Experts of a small language model.
Experts: 64 experts in each of 9 layers, 64 PolyReLU neurons an expert.
Training: a variant of Muon for the experts, 4482 steps.
Below are experts of layer 7 (counted from 0) of a mixture-of-experts language model. Rows are named router (the router's row for the expert), up (a neuron's input weights, with its number) and show model dimensions 160-239. Each number is 500 + 40 x the weight over its row's rms, rounded and kept within 0 to 999. Numbers have three digits each.
Before each expert's rows: "gets" lists some tokens that make up at least twice as much of what it gets as of all text. This comes from a sample of Wikipedia text that the model never trained on. Tokens count by the router's weight.

# expert 42
gets: "\n", " a", " first", " one", " some", " other"
router:505501426499530483495527550565534512481519489497449447523579576566440530475472529514594500432508519536568582501551547499494522575530554408546492524500417474472482521538553565519493463489499501497495498504543535496472462568455508516533503536
up9:499509464513501583535504446542467485489506463565486522602472409453482490515395533497486456443503535493478446469479532507545430486509519517509453517501453478552516450480506512495510481544566534488474494526526503421501487501493538511478444577
up10:486463490476532551534468507496504530449439530505556495463533486492479485500475482467517561487542478552508497543482564574502430530409502503537405511522377527462473577463594468536510453466514499541500462441565505499491464506459443564541526529
up11:491550602505567505552506536506468502520511532468531557522541608573516490528521497535473488439523498583486535483493554492577512527475509513511568517486447499481552548535476420443493479493483439535502487442522462455491471527525525542460437462
up12:469482491544478483480436530557460478460479489551404536555463531422479497489454449501560460454465470442498431460493461540461460510580521511487542520490437504499499474529550465460451458490490553528518510443553558538471541464456556461543418499
up13:489505503511530453504524490494554542518518549515441547515487492471531496506475491521471470495514506471533517538530526487611503522534486520622496526483461534446502500559423544563498458512500527465502443472545613468462415495440517613505460469
up14:417506511600497529585498453406496541464515508496453477459494498485483463449586520485493527519522483519412541492507518486552519525525560548514587541555456507472521516488520458538494525567525565488596446439511461513488521528534431483503502422
up15:519471482483496522443477490496532502512552490516443447525408534518522383519463589574505507495511485505530425458474542553488509495537504442578466483488499537508426520553490448489498474467538518476450446559526491496480466592522451600562510474
up16:466515508529436529490462529495428555491461476519452464486467494492411586524560514526501494469456536499512452610578501379576450489464486447539519448496488493500420537482557517496510524515508522527486494506533487472539490510432476580481444514
up17:428529560570499504500536485551570503449435467512462472561539497455498438534486517447517598464425532501529620486522480527499562478502463520503518474607442527496539519551475473521493424480447477566492533456500509460430502489486520452518481518
up18:499469505512449533514563457538542443547581523476478545541610522552466470438515514460494511542467507537533542521580529452406580554509469462533500515511542495525514487483510555506522467552520519489426484509463534533545554559499486385501450511
up19:519538509525498513474517506470536531448455497470587519488501551558521475522412399477470433528459450550498546456537558497452485535463494472500558550526433438496501465523499537505541519504484586534541531514486542552483541457487438505503506465
up20:529519463527491523484527445552487525490542478537459540518568478509517509482510511515448523483435511497485540583485549506535449493474511458504514452450498488556499471497494491442620455467511504571490498517529519520492581470531498510576554462

# expert 3
gets: "1", "9", "2", "8", "0", "7"
router:551492403460450498449516450499542573564472540461529510501513463509510459529536533523491444447475473501529466452440488511460468495495498507486523528468444515493485454500458522455511514538446459570512466499427488475507509514511437531516487467
up0:522522495523499448516553525513521585554504447475543447487473488540515542480568486503466498498506529526442533519511523457504506585536519522484507507495515484459536445517550508519499480487441561512467476549571482475463552518484461466526503528
up1:499515502559515470545519498519528516532409538566525427483563495604471524434550516494498497474524452577425498510570535508471460497452465509585500496551464467499502541535550511542496563422536514471524431533498472520504523540457456548495557528
up2:534491546425481435555504493555514510543473530590553496499462507521509528435510404507470488438491512551527517537503520529522453494480557515573482521449444527501469511533551514478553512516485493466578489533467407512542549489488514426513492511
up3:573515430468432471486535455536445462487497483450502532510556458540495515433536430514489564461485524568496574484484465465498546459542497486478515539505482488523480368532509496555462468559506560475524478578562552528458496502490470544486492485
up4:500506475483474538546502577528478496468491543465489521525446551518496475465455461529510486435491482473467516445492487610458455484517466435472478492475453517511361506565504514523499541558511468456524516554479519495558559498448488499523509495
up5:431478533510524544415520463476506507503556421464514475505494517494487475507470480498510470512542477444525461508536527540484467571482492476416556529427463543543516514499456493678523467548476536463450525561496416507589448506453457475458423544
up6:530468449518527527504507508526510469487514449431484511451550499434543451493486480511512475551533419503483534459485523540533480420469522420529537520473507561526500554475564518556503482553524474486501534496490504506517550464428572516470455524
up7:477483469531509517445504468385492541520457487425508543493488522475393489546512530525488451515471446545515522509433521500493496522534559510477472518487440515602518463529481510426583503507535497515530447413425514452523478508515458514525475442
up8:504517528472514520468533523548467605538510537501485557452505498480562485464533528500530463534565476481459526496541520471473502539512498552462563546525481534526545533534505524482490546433477489471559442496536487510521524598438486436536518475
up9:463531508422482444521419419452463507537563516493514511559527466500544454492527492489458527459556460491451513563483473542475537463549489504522440560434433544569498522520519486483579432472416479570484478546450447524564536494495526491483497518
up10:545559499482517448463490491500483410541526548468490493613437496476516493493558495579455532509453460441522490534516540421489506446534609487504520434481438481472500537498519559453531513545515493504505500521517471469522493444482461506455468487
up11:464470478513476386481481485511489463493457462520473534486552461464491455474539501443494449458509532447486574455448508439523499568477512433486515504551513543520514455528511476533463502431497479497497452456515503485456523542430521471460568454

# expert 55
gets: " ", "–", "0", " (", "/", " $"
router:541491547402508440595528562487536446516564519518521454502540565488534520525503481508569473543531491500507491471528497544507401529539523482480508553457501474515500463495490427455575488512413465548449473545474474515493523433411461415517447512
up0:529477453466466487533500495517542465437502491481541416536501474501493518496598640509470468464421510512464497487485458416488536409499515473514429504508447516463501526524528426578461517438499521407427513486538428471490503547559555462523489492
up1:470498470560453576548484504482558451529487508486519552493486443424429449451489443550415473460574508515465446493390534473457484472588520558450457475448495493555513502504473460442483400477586480459551428493454471560571525492461486506481429497
up2:513524550516487461527585540618450573486475530519488505501507475525468490512524433473487456504454505497517520464453464527509550482487452472531490487413441588499518486564491421508494537525493545496523540505470542410437437522444520548488493438
up3:494565467454473566524513554523510457511485505472502471520535570398436508472493485484481480434511487427443512504493483502479572519478491507485571442503455536538585504515518515501478551513433524472554468459570570503553491523505429572532471498
up4:480505510464497460530444480476506490527546480505478463555580513514557504501475545428490446543577404519500489565545594494460558537435569481492535537458517531444447535511435507508481551455515464583489510516573507450446499471456453489465543574
up5:508498423457524498508525516530497478489491439478594510562530450459562484560524550542520476481546514490499535518474487492534483405479503514458535503439506495442540563463533421495469498516481496564514486518494495504437435488487507492493527499
up6:506489455521483528522551524535486488553478502539496570496507516506560472417486490488472451537511523449621513499431489534538538504594479518403466448468433515499506481533553471523522498521485437470536518526438521561511479501528534527537518546
up7:535509474507465519576599467481434503468487567474486510549508476505552460508493468553488555487470495531467472478498524494451551516483488525528542493535538491512487510500513472486458445468532466502487399533516564464563499497488496484448476506
up8:518542491480453584446514473479547486610517547471471451513529541479418537524549405459468469520479512446487497482479490501501473502496555536448503471526591514535549520489456453435536533473455460531466493523500484467469448470496427434523562491
up9:439505474503512520515465512488450455483524540563512501488515433498539456537505425521479503576479453490506392518535455445589465510531508516497530479564511495523472543475497444505525500494486463581589491542446507517522549514473458505464486516
up10:537522498540489505572510448466517575549475524496469504463489465514519563549447515470502500474499437517508501473472511548546479538504481550470524540533590412534586494443517429436462516471420525524503512485549522542506462545532490503506538517
up11:514545479435492514483508577566520432524547542548453541526447564455564492532494486464568575495463456481481462436504524538496521482507521474563540523588508482460554587477504554543562548600447473535511500521527604504513501537506528509431452477

# expert 12
gets: " and", ",", " that", " he", " which", " He"
router:470539544542440481575550458475503569462486446483445425392461471471515484506522538491486513468518460587473547520556473523507509523509516573537507522534491514440475573515448457507387498412501479575535471494524448459544478544525491481490493544
up0:500479484489508518543556528414494501491503503489492445505466453457495488511498482525419472517538515561496462545507397454501498499475516493495502555506550501444464543467389519494490545465517477448479471511486522517522524482499523459512441554
up1:491494487546479445489485524423543440491573516484536458575472553522490476486495516486547413470434508587535500530456493481488533449419546505474520578404460396468496511509466530499583533509465538548534455526453518521502552489472462495466520498
up2:480546515493415378446520481495578548524451547522502475464521556544479514482530478467522544439507459497529514431485510495428551496476485509389456504508501498496446503496536514534477426521526443588475494446472491510529446524476477485484518614
up3:553581522563433430440453432390452526496532446450511478488467475450488544472478510414488521487461515565485507516510508531514538454554502464536490450497480515509399518556437448486464446434570548594477526457501542482558500494509510507481526550
up4:531542527490450530458507582514484470490463416519454445455473461539509485471556471430543501493528519435446437463480422488457497435506473460403482396455535472525460510552545460569486487482476519528468421466539562530558506528558556483502502519
up5:475563461553416498496509432499560449522462468560478442511511491549497493502529542487503550438492489461559493512468448483508473453447484577481506508435459549530453403459487574386447572453484512451531511496511549462454465500478497503505552600
up6:429511508498460556483532480448495599510470543538493495489540445502481496505455410502485561465543523489513434469512523498520467396480528470494463496505533424464508582452498469570499421488563503508476468477460480433422483501467460513534506449
up7:525491530504477488457464496468513554512465507509500487493448551557493555521556470536462503438535544544499473506423506485528472577495556517520469536480510507489503549526486523484524540508570538482576418528502519433472508523468538542521515483
up8:522488488460449481474506542518452506480597453427474546494551502467491459489425536534442526536507548472480486482564474459488520492542470538551487481419529520573466515482447465548459435414490577557464478509553482505575445460523557535474538568
up9:509441521539472518535566440486438566488501537504499459455467602493563457534458547509519464472477559543608458462583473494447488535419511488515519461531576567499547558577464462496486511486460527502453477583469508508549465508479504481560505504
up10:569551493535525476543468551506509458539487490540494499505524473483537445514582533465491434463492471548515606524475503452524419493540403492530502489525428562497480509517440536500497517494539501516497505515522468501526505538561436495487508536
up11:477534485554449421460494530501510552654454514501473499481423527530470482457539516533445503464490501520516435504472601513490522533468441580477463473490447497515506531524559573460528536514540531508494436449494466547517550509560459551545485558

# expert 39
gets: "0", "3", "5", "2", "4", "1"
router:536502497511494469491465548510492474465531524484451515456515482457538445453444508539453491580544499549461529513527515457456566491473518508555452526466502496584449533581512503598501480542515516512417522536476548592528552519508466517462444515
up0:492549562512485475503514504534479520499427539449470466491464504460556497479501513501485428472545475529531503525564509439447465557492521522428487503545510453497507499497487538494442475530524539532534550475482413531507570516508516487520520536
up1:497533525477432476475493501464533537454520545533477476504517555526530492503480510530561501522413500511534478446554431508442545528440547460460503525459472465520514479546501553555474470491517523515489507580521506468427504561502453454500406532
up2:525509551508495530530527511492444490514522572574462463463489492444505565495501496508505446506554448501438497545545453500418543516515518527501503517514509504560478444502505479585443486579452526463481471572557563577484494429498429399518541423
up3:470488451547574497477575493506461475431509452505449497558484440484486487553430512496527511488552546457494479531515501430484531483470447535445457506534490529543479527512408421482481449554485524437503477498568551537473553530507533455501566457
up4:473525562476450492474479541397492508534466519536435464494536503569499558481478539508495480454569526432416497468473493435424458512493493513476430481527448538544447475511510431518471530509466532527493480483463497485548546601506466487478554472
up5:525512421500446507468531544528384469461494457483503488541465486480494494544416463514437509556486492425483466490547463427486521519483461496572484474464490488529525509481541525500518509587436502478455532530469460458538476497519486548556507520
up6:414457553470493541517400541486485558528540521467430541547533533510438487484534438490494543477579463467517471493425478457535475483517454514516443514531481457554565528527595451503514468525495479429470573488484525563503546559450480497492496532
up7:575502461523597503475468486540549496450456472537473496425489472471543454479549479500549481521516497499510498608437453499577482505441457471496486470483529515483482469531533504528552510583504500467510539520586506445423486504484473488500528463
up8:476435563507478452436493550549521526528499513516498525456367450503457424516462552493549435516530456522588555490497511501535496488470491573469452558453448471503473467504480417488488544481450571478417479522517506466512536555522520516518493515
up9:430571557515519503420562495470462453546548511531502497532500511565559535490538495492535597511508435487516516541498541540483453507470450450509476463424535560485471481512501489469512504449508485557498455504463485500451550533490504534476511494
up10:466419555509561485487500396460465553513437500488478520537553489555471443510457551486504489457537571550601471494484436517493569515444451490531545553432486541569514487522523492501484539507471537534497529424478545466513495525467482481473451440
up11:546480462480438500538543473497490518500419503559489466522546423465543510506491523504467490480457488489489461533562562511449490623530488486472562508503470615446506585535528481479506491527490472475515487501470484523489541543549477543473445497

# expert 0
gets: " D", " K", "z", "ag", "k", " B"
router:510499459493537512517506518505460506468489489483487440583502460537488470497443477526489558538458559526478534562498436504481470521488501512528487545470394455477485527446527453469468505510506473428443466443515490412506533534515399519468470508
up0:401498464484506497484509472434467535410475568494469490516514587394513477444579535532469524523523468465570526525467537539539524516377487517504501519483514479444453471509485574480547493490516494494468498592455378465546460507511442574487503441
up1:502531507462456474486518499480495591469477451493484554452533563483492442467526557524472560496435503471521551553433528505486520544471539461407562499550456527557426534467494440506513467545536467562509493487499482487497512504502461473497472530
up2:423530493502466499483513512503506543434527447492441535524522421483528455518489517462536491472517534451499468509552501465488493503550468540535546546537458516497536518531573453481526479545478446553458513465473456519508607488482456538481504424
up3:559487490498512563497490480534510529492516462495551500516493458433457493510563540486537503498544521449515478579556476447506582474535528483502533508494487524503485525456487467563456478462506491475483503507560486489551477515413501534477549579
up4:479563494520547535514470516550466430438441499498390461511514458549491522485493472505489545545499419501484507550517558459543496526536501542481566551473511436538500629484464479482543419427475463503486567453513501475489516510522459559421458460
up5:456452510413516490462509545509507447492550587500498603507440513488477453496498494470490499463506615445511484452470490461525479558500500490510498532474518506484373496509477470462516531562491530525540494517510510464527484526517440498488476489
up6:475567491506533491532563477427517478543514513521488471521564541454534467519511536500509523506477512572527540541545491509511510521554452525550503523514537491531451577474521495494558475542512567436515522450498492544537565477563446484520539396
up7:473507429523502517507472444448502505546602463471520518523500491479541434447473594527512498521509446450553508435554492493517502475474481478491560538543507478521463596508481546508501482477595510474492480486543530428553495518511469489465495491
up8:501507514498517473442508541504553482484525449465454475520512528473490508531425509482465482518562496461483510509501461492481551570569463520485534509565528462536530495419540502558467525479547534556435539490552518460488456537510487533527388469
up9:479541482526501463499613452502545520574534420574537504516469487540500462530469436489458473493514462495461457525562467494545516561502578444479470534468433463463586556489482556448468481513532535441521450456495472438443411492526535458472463524
up10:552448399528510543498568433511501426500504499500482489476417502466476556457517500477438465507495525423449457516491568547517563420461495487427486516508505462479517472454530421507469392484487458486517520482525434522472463473522516530438505501
up11:463504533495491462528509545483503485450490464438484531470524528489555517500412465543494544513516510454524501452587500399475531548503480589461506471486445501463446441556557433506477441470512464515498483528512540443489483566516465572557525527

# expert 7
gets: "-", "'", "h", " pre", " ex", " Y"
router:471485458483502481534509560424451513494522532482538448490437527531475480489512477517461497528524548524489529523501524496532385481539524541531427560442406590414492525470509477445513459469497507445464498475535484454478500483469468547488509483
up0:509517488549557507445492475488511458516527476534557467500535520522566427415429465478469527593540475461580487489494467551456532555497506543526559532554492489544531503548545464466535503478509578542518537501502531542510534523487460460510552387
up1:529527572517460446569605458555493454517459563487528438481497477501529527431444487554500555487539566579460537485489497455550541445550523517485498493479520603461450530497501500465431502500502513523525513452536516498501580481409408478554498475
up2:490565528419537527470506486563521457415518477477505517535406510507474462479469509522502451530521515458527536504537539491506521480495568532526417499581447520479554489507501489468512522528536441487397488492500487499508440516495525465487512560
up3:468438518425499481493542493527494527487501468504558528576497473423469463502517460476484512559580491519506543534475475521495546457576532536515534526441500475539501472494428496535505560512550490485452499450577450531531518486517496516521523447
up4:496498414462560528497451492461557598548483415423532521424527551486541513510584514507455515563471510546476437566442495515437401527513466491536545440501478527466487604529551507504555490475560440498512496433511561567481486530552495590456491493
up5:530533512418483532410554518527519498494477504468504422545556514512554515477515426498518504493610510528522500598458487502546529490490503394445443523508490483461483520585472471492536504479531507512476508531460451469426539499551442505495512535
up6:494521521584551494496484518484427557448463489437511583472486515435479584428557507478545545503544512507510477498555539458540408510480552470465566549554555491500469519566555473537497432500540506459536450487481474570453419549506459491401450486
up7:463459510496507551487535494441496543508503595437508456530543493455464533501508558530527466448535444582493540555484450465564499501423477459515488554504451497544447486466462502506515503495500556567495501550507514454474447498502505457519506508
up8:492475504480520484504464522594518510482531497511561490440469479575489447493527526526516479545473525544513560431473534529488491495485569576545460517454448533418496496608501437476521522429530524567457412531552514533466534511539505481448482451
up9:519485482488594453553550532476524516513534498500494493415464556492464503487495511528538551590529482494522522512563509507596537576472531537510589497524482460513479520500462522482540502464650539493529522492512470423556519540504522501514510464
up10:532410479569487485514460539493545460475544520474460513470497559509466413498563499534540590542465479516581474484425522490554477486517404466551533502467497507481475505514502434417489550520507510455513513469555454529454518554455491481549466513
up11:506535475532511461525530484536473590461484538496529501612497415430490514496501518499463482461496456507450589580524493503473502556470429522471507468469508543510459547462445398503516531505530512532498449558426464463514536453522508454500527431

# expert 31
gets: "0", "5", "3", "6", "7", "8"
router:483502500546563554513509555601502476497421444548484489478478424495528502462500467555537463505488514405485447571481547464481529546504505441496478469490541485502565571506552532562431490497471520529467485426462505491416477494465523509506502496
up9:528478606506540546485552495433480560482480496498495501516464490536590521511498476456502470500501557487556492517542484528471481510514438532502481463487509458480500502469516463478536526464486482534532447525487444503550465476543539515563522513
up10:496585498527497534488511550518510493475385450508484478544479461557432383464439551488492466477549515479481497481504499466490436612563480517516478441509489496471503502545522456475502516533533434493515497473602502484534481513502529494498497457
up11:463535539472388492518460517518474538523465463517499481542495487535466516459546420481463449456595564481463416510502560465435503460522474472428507478498502476469491460477551460491532489481434512441556482546470541505449534531523558478456497532
up12:489471494527435500554535577507512542500500538523441519534523497539472521462555530515511513555476499489571517535529505520533489585499510479479462509492518493473503514496458524542519516504514454489492439448431551412496532530477561469503487557
up13:534539500465500485521502478491563574491499475555521530465441531548459543509514505542505486478500448508530528572525444435467547503516524555559470451413499573548521499471561468542566533511465410443480470438553469510504550505445497476531530516
up14:509524467445472539494609566543528539464480509518480451513460506528515457464494432469518489477434476525412534470548515441498489456524535485542517510436468430483495582559506498503488481548591512531490518497491565521472523578475515518589481496
up15:528590495455509504511460452540483450496508461519493485509463499440491516555488527501535446444436530523434447516523476543499518493515502527502563508541507460496517503499467492534448429420468493461461489443481548482476556477451445427501545506
up16:527484547482525604518504512588561518498464453546512427488426485540588450487508489484513565493473506410593543510511462457490572450474456549448515478459543478458461475506559428500467532499482506505530481485489505490475512512582557547525427534
up17:511537522533500519464427412492549524522482519507600480495496484514516429483552518478481461535483426482417450532588508484550452526495574518435492468463470523471475545511578576559447553486448500511566453483488458542545514500466533500476507419
up18:522513495472527494544511480548536536561466509526486512456516493476501402485459458453429560465523440404584550476445469501546487526564471438513488544537546565491501457497441450491462426445429542492533459513537520501489528494461472479511460478
up19:480526495432470474509492478535476512493473512491500524458524452475516470478468515551542468476536470491520461503445564463484437589484554453507552493547556488470507544551489491494419459523427430506505397541471497519457553451499493435479474475
up20:495516530514499417517489499518487551472446509399499574554472466561484482431502508498459550486598504469507531503471483510554496509457506465479495498486494462535515453450515470510453512509526523475428445476552432461480515508437503455497517469

# expert 51
gets: ",", " |", ":", ";", "),", " of"
router:500453477497442501510517469435488514483497531501441493494444490550472486514526547555499466420512437558446552546540500522493516554451556538528535503420492465555452434495466473458430521491468527533485445509497468555491459489516557426500436488
up0:442491476446509484490490486434455523508542552439452551488460486523512559468529553465491463469403473545485556530527512549480501532433489507582547477530470474560536488561525526467575493498535530494515478487459564514500546495515432561432498412
up1:475563485487499504443542494468418506574459482544522536528561443510437505506487492500458507505477457415496543583493497492453524518472520525498503500537469539514476525476549546504439542434524435511547455463584620545516518498490548482475526543
up2:532449437547521547539434597541528504478498515516541525421539493554582573464490561601474535454499408452502563474499466509534460485570439569458574501480515454480434475461438522454482423477492512540580427483514481518494529532557484525492542459
up3:460547555511503478582482508468512499478443504442477568502511500531536601562437532514460473440500531529468528550541509539422394507509532482472526505546542533465493481564508488519434440478518486575481449538451411499493472499577486495449393525
up4:518466456502514580476507516459513472448471538572493549555512468440516503556571461506532487540583490491526502424502488510581496464534508586478501437534550499499439469592449445499479469495466468509521493571554475528516539515535450520454548566
up5:471494438479511520513431478523498558488514549497461486565479589572588566489484550531561450439520588531512517495524517430474579500483478534482484459435517553545523433484529487502535530448473490531427539540490494467515507502505446435503450537
up6:455529513535539469498547435518473493483541459474450495486480490562482473478497479498444518517481527476455530525508485487508458525475520630503599473496571472514475517551522440434446491521567490515416479489523504514488499511512538461478466495
up7:451524439488525496478481496562534542493446510574624538422463526473473485509546536537482506433565435548486532569505424448508551472441512526529517508450563539428487519522527470480481508470496376565537423508458517501525492539589435483477505526
up8:475533436557540477472540452500540489450542522446529548493494421543505554501470505559538414561440474576455508528524521513474526532486517466510531433511462471540557497488485517576458461514466463596523479507477527517517435452524515506541524450
up9:502442467486529405447533496527478521475429542497552527556491544496524463548556520516464500518460537525494570407606533512501506556473523469432566458481564477462430485468479473550459492518478527635472446529455503479474427517458450499479480519
up10:509505492566474533521532446488537492572525505551551481453479496494495468481481504488521547457572465547530506478510513498487571495414470539411570466485485494468465527567522449479528460539549567533552525451546481507532461471540529438505474522
up11:443470492553487452490459498486500509514486452417578428493496520523514475483447509438520532566446471489428575466500547585499502527413518517506445553499515499453507449567522458530562558473525416435507453529448475535525508491459478431480493503

# expert 9
gets: " ", "al", " v", "%", " reg", "ul"
router:543528504455486489457466564543520568424492500529473488433535462468521517534463516538538510508513549512535433467492484521438498540458566536440451510552491537466546459429480483441538530524548455503544546503449448489466490463520487567563541513
up0:493501458498480451399419535522441550533451528496474454478459422490480480541401541546513526481462500502512459490487502532451537506473563482559468497543522511488462441486541492456553553482548554498577517504532417526577481518436434515488483559
up1:494451592582445567503517443511501550510488467518410466500465461493479475510445534469462481534487469543504432498511516514464478538456494475562555445493551477488545479473477430534477510497529526470475540494508396457440523515603522433503518471
up2:487397506523413557495496523546423476406453529495542533515565488475481514495474507481536426525517558413493511418491517536490528538469506456451524480571497546467544387529543480499542530530512463479560539490525455510546502459484527517491489525
up3:539519510449516497468522470529448510454531494534505582566490503544498498538476456469479454502548528511478458460590585561589479561534505490519529546432491523533541529497496478487526501440475473477570526547491457526502586570452525541512538532
up4:481547429484537444463454489471514483531458385509477479533473491507487430456446470416519532494476510555502566483540496445498547477486513535516432547472434486501395535504441508513461412480566511511486519527541557498517461448505463481462496568
up5:530513484427471481439558560452430487479466478471527497470493457496522519498563496469550532513544515486480516454474506457434463568443510500462511518527566545494572555535492476462571460460469503535514479580482563517529488563528527504496550470
up6:543583526474526547521437572488482489471483435548501470526592465523495568409543490534519492525486493452431438501439533565505521457526470509512509533484509513461432437536517494546594411501550510509517497492484448469498475555540567593496564462
up7:491497510519495542489499543517576517472458497528507522546496527489472504435516511533477445481505511535533524481517503489496465410499608515446542516519475520499475432455419481503579453473555425560483479516585422517485431478514527428447509482
up8:479476523489506437428521484510461462471429452489443440482516528426465526467483435504500476406431549554567467517514487443550501507541529535451579529513462462488475527462457527526470522582394538549480476509503511504531469521521492549542506548
up9:489439449538434528506533466550522452539576446481379520491521541514481510518397505542510456513523487467440507483565544538497470524482535553467541550508494534490482557470444472495602548498515521520538497436493499438478495454503499492478546540
up10:502455411471464508497551469531516541511486382493506427518477471531527510464501505486531528488527439502454482476530511512479599524541478458511529568550542526519509471487498461535522526517369439500505596416456481558426507514456509414502530431
up11:517456426526526540473551528463530549485490511562548487393514521464549463463531500508506513444529454508511448538564486523509499471441568549469504486490484480452579546479545444475582550498492495453540530448504495450449491498510473486396509542

# expert 33
gets: " |", " the", " in", "|", "n", ":"
router:538496488515540514484411490519536472453516572450512489444473504400484523501553548561520511459531494511470461508479466547544513486507441547474501510592482495528421513474496511490458588471536522562422468520528486467557503443493486537505484573
up0:432519485477557445456466531575498505468476509537496578469488509554506503564511441543500516477512520503496436459471537481439490468480559501455472509477496420522486503481563451520456530529535501578572510463514421560591502480539436529496517540
up1:495507477552510494549536518604508528484492479510517546503487440542525479498436489510396517492446436480505475509524487541538576479547546533478458546548614552519506524498531529560455466488533497544550514541539427561514533556522484497546478588
up2:538528521485522523476506481534489468582441559557587481491514511418529430528474517536485446515521445459537560483447489511481497498459463540569577500515427519535481487508549501514522531441562594508442530520527478481554428522521490500507416530
up3:498470444501467466441477506463532532416414543537507432492468457583461464453464508502527509486525497473463468544486540482484532461487525468563496493493532463529499534438482516463517496527537530479589499517512487575482475487513513547607501525
up4:435523532538506484476528515531599578545501483471396581523540509485535483485522535566435545569537502541488494570562506589528536530482498544437503534554471489482462514525540527429513467483566473476461521572453494455452526499531474509496487446
up5:418498422504466516466517485568434466454476494557522408434540532515460403503511388561478482468553532528455458438530514532502544469536489454440558498487564528485530494454493452490532484403483525555452456441581538428467487480563502447486507536
up6:437479557542578449498540512516508483460530498505565517489506502484482462415513530501468459517451428541487478520573510395522513511565459478551520455587450482519418557550518517501518518501534519502525546454488512503408583513518467475491555545
up7:385541477500491454469492556556512537486553543497484466523583509570552512527532511543468466578512426532534498529431584488497455467463455498527552506509474501470481488470469495544504505483449478515413481538536534582502493497461533506439470466
up8:545417510489496554475473470448496447466510534524530534529487551491538552479496471517510567501472452499457444489526484518486515457549608574538481454470490427477482511483497454474534443487502456565576446491433516548521451492491509508517487526
up9:572508533501466504448498468424500460443489521474542550511450431489432446515421482509517524529509479489476498568500492489466518511530487478522506548538439532506461533543502484506543560487570505501499451385549475507517541528445570563529459538
up10:537502505553500536523447470569550537459578425484544508420486484546534458517535550592491448433479420481554515488488534481502533474447442526507525457481505521489535490505446467416509592507486607536462440544485520490531496569619486547506452517
up11:550470573412486466488540506504546477522413526477521537470484460438405494468441553520498536500475528558428508533476461531534481404523493474501534518491405508494537508478494496504488542446484406536524497523564495491472444502479501444491479500

# expert 60
gets: " the", " a", " The", " |", "The", ":"
router:517550508468455549513512518520575447538497497489426477530489547477493458453541509514534456455535495472436459489483463529521533499511558494410421523527508489512439487509517585486417534450560532427408603472489448477551499556435574499506468475
up0:498520501445399476482479489476490464497473501449494559527494531486436537484512487535517529470592468416468502538506486519519524547458463508495459513498503471541491493461461535501513503497471459455421466520451500569504448549432541528437489464
up1:589486517526511554441466533463514477481496537507449447534502527487559492523494585527540491566545580568523548467393406474491483415454479448485456532490565521474544422486447561429581512472428503476450498534506417517504457490534467507520459466
up2:511447536523561510552500456503497486511552442489557502548563527512465506475580550495530451500501534524427500519560452485516469492528526553524529556483468533524442531509516510495555545419538525423437481530494439461449507523485533391534515479
up3:473521508491554475525494523453503514510544447493545449560489486543506525572523539527551502495534495535451489497448497528465555499438516541513499572564512503573547484390525464463469501563504522518482431531537464480459465483456481543530464505
up4:506500537415513510587528452476523512494458463501546550501519535482433503505525508502518465480465436430528481552535428496576456472543414570464436488459552543530507468512472460424457471467480527531461528519550409477477575473589512520502451498
up5:474498495530511490423493449485526565558533485490458514516475532486521506473509468447458543490491480517472453585574465483484455512581474535452409477525455410552459567546567503507513465484517463507517511479474501458487528510430561444505517548
up6:472538441514409536498525512467478497525492519513464518521525614521481457518513540551527513436528467500489482519548510522496481555550569485401514466458514436483509482479569504451500549438544557502490564500556548533484500543440504493471517525
up7:445435491499525561462505545569517597528510572463508499519455471467580449529493461430575566484435531446492550442564504518549471460575546554481556474458476501492468512502471462460503566578538611455493478513478443474423529486494525438522549517
up8:421492503495554498480464430500550500392499477558544467454497514511485391481414444504501514477534473467468503521461491428465561486512427476447492563515511430459499431515442517488572433545520567509448481555506536494556483435535505493510491540
up9:510490563489552484438503479564539458534494485559537544582530475532478492540520439527583474490493516493421536455485569549447506567515529439522516495536502547458463409537480530446538565510535556509475525554459546497475554488454430487468435459
up10:507526520495482446480420466453484510498524528463467443496486534434509528516478510524517547508514547445531548525599481443575508399496520514542451540529541499566431515538456470478494516571476538492386500508571490514500519463437477521532479512
up11:550460522453513557569525445507535508513520469501500503557484435499460439426493538502461464492489534490516452549520564543438452469524521550543485567546544427551529511475403495514519491471492490504463491474539491512494533483509524466539499495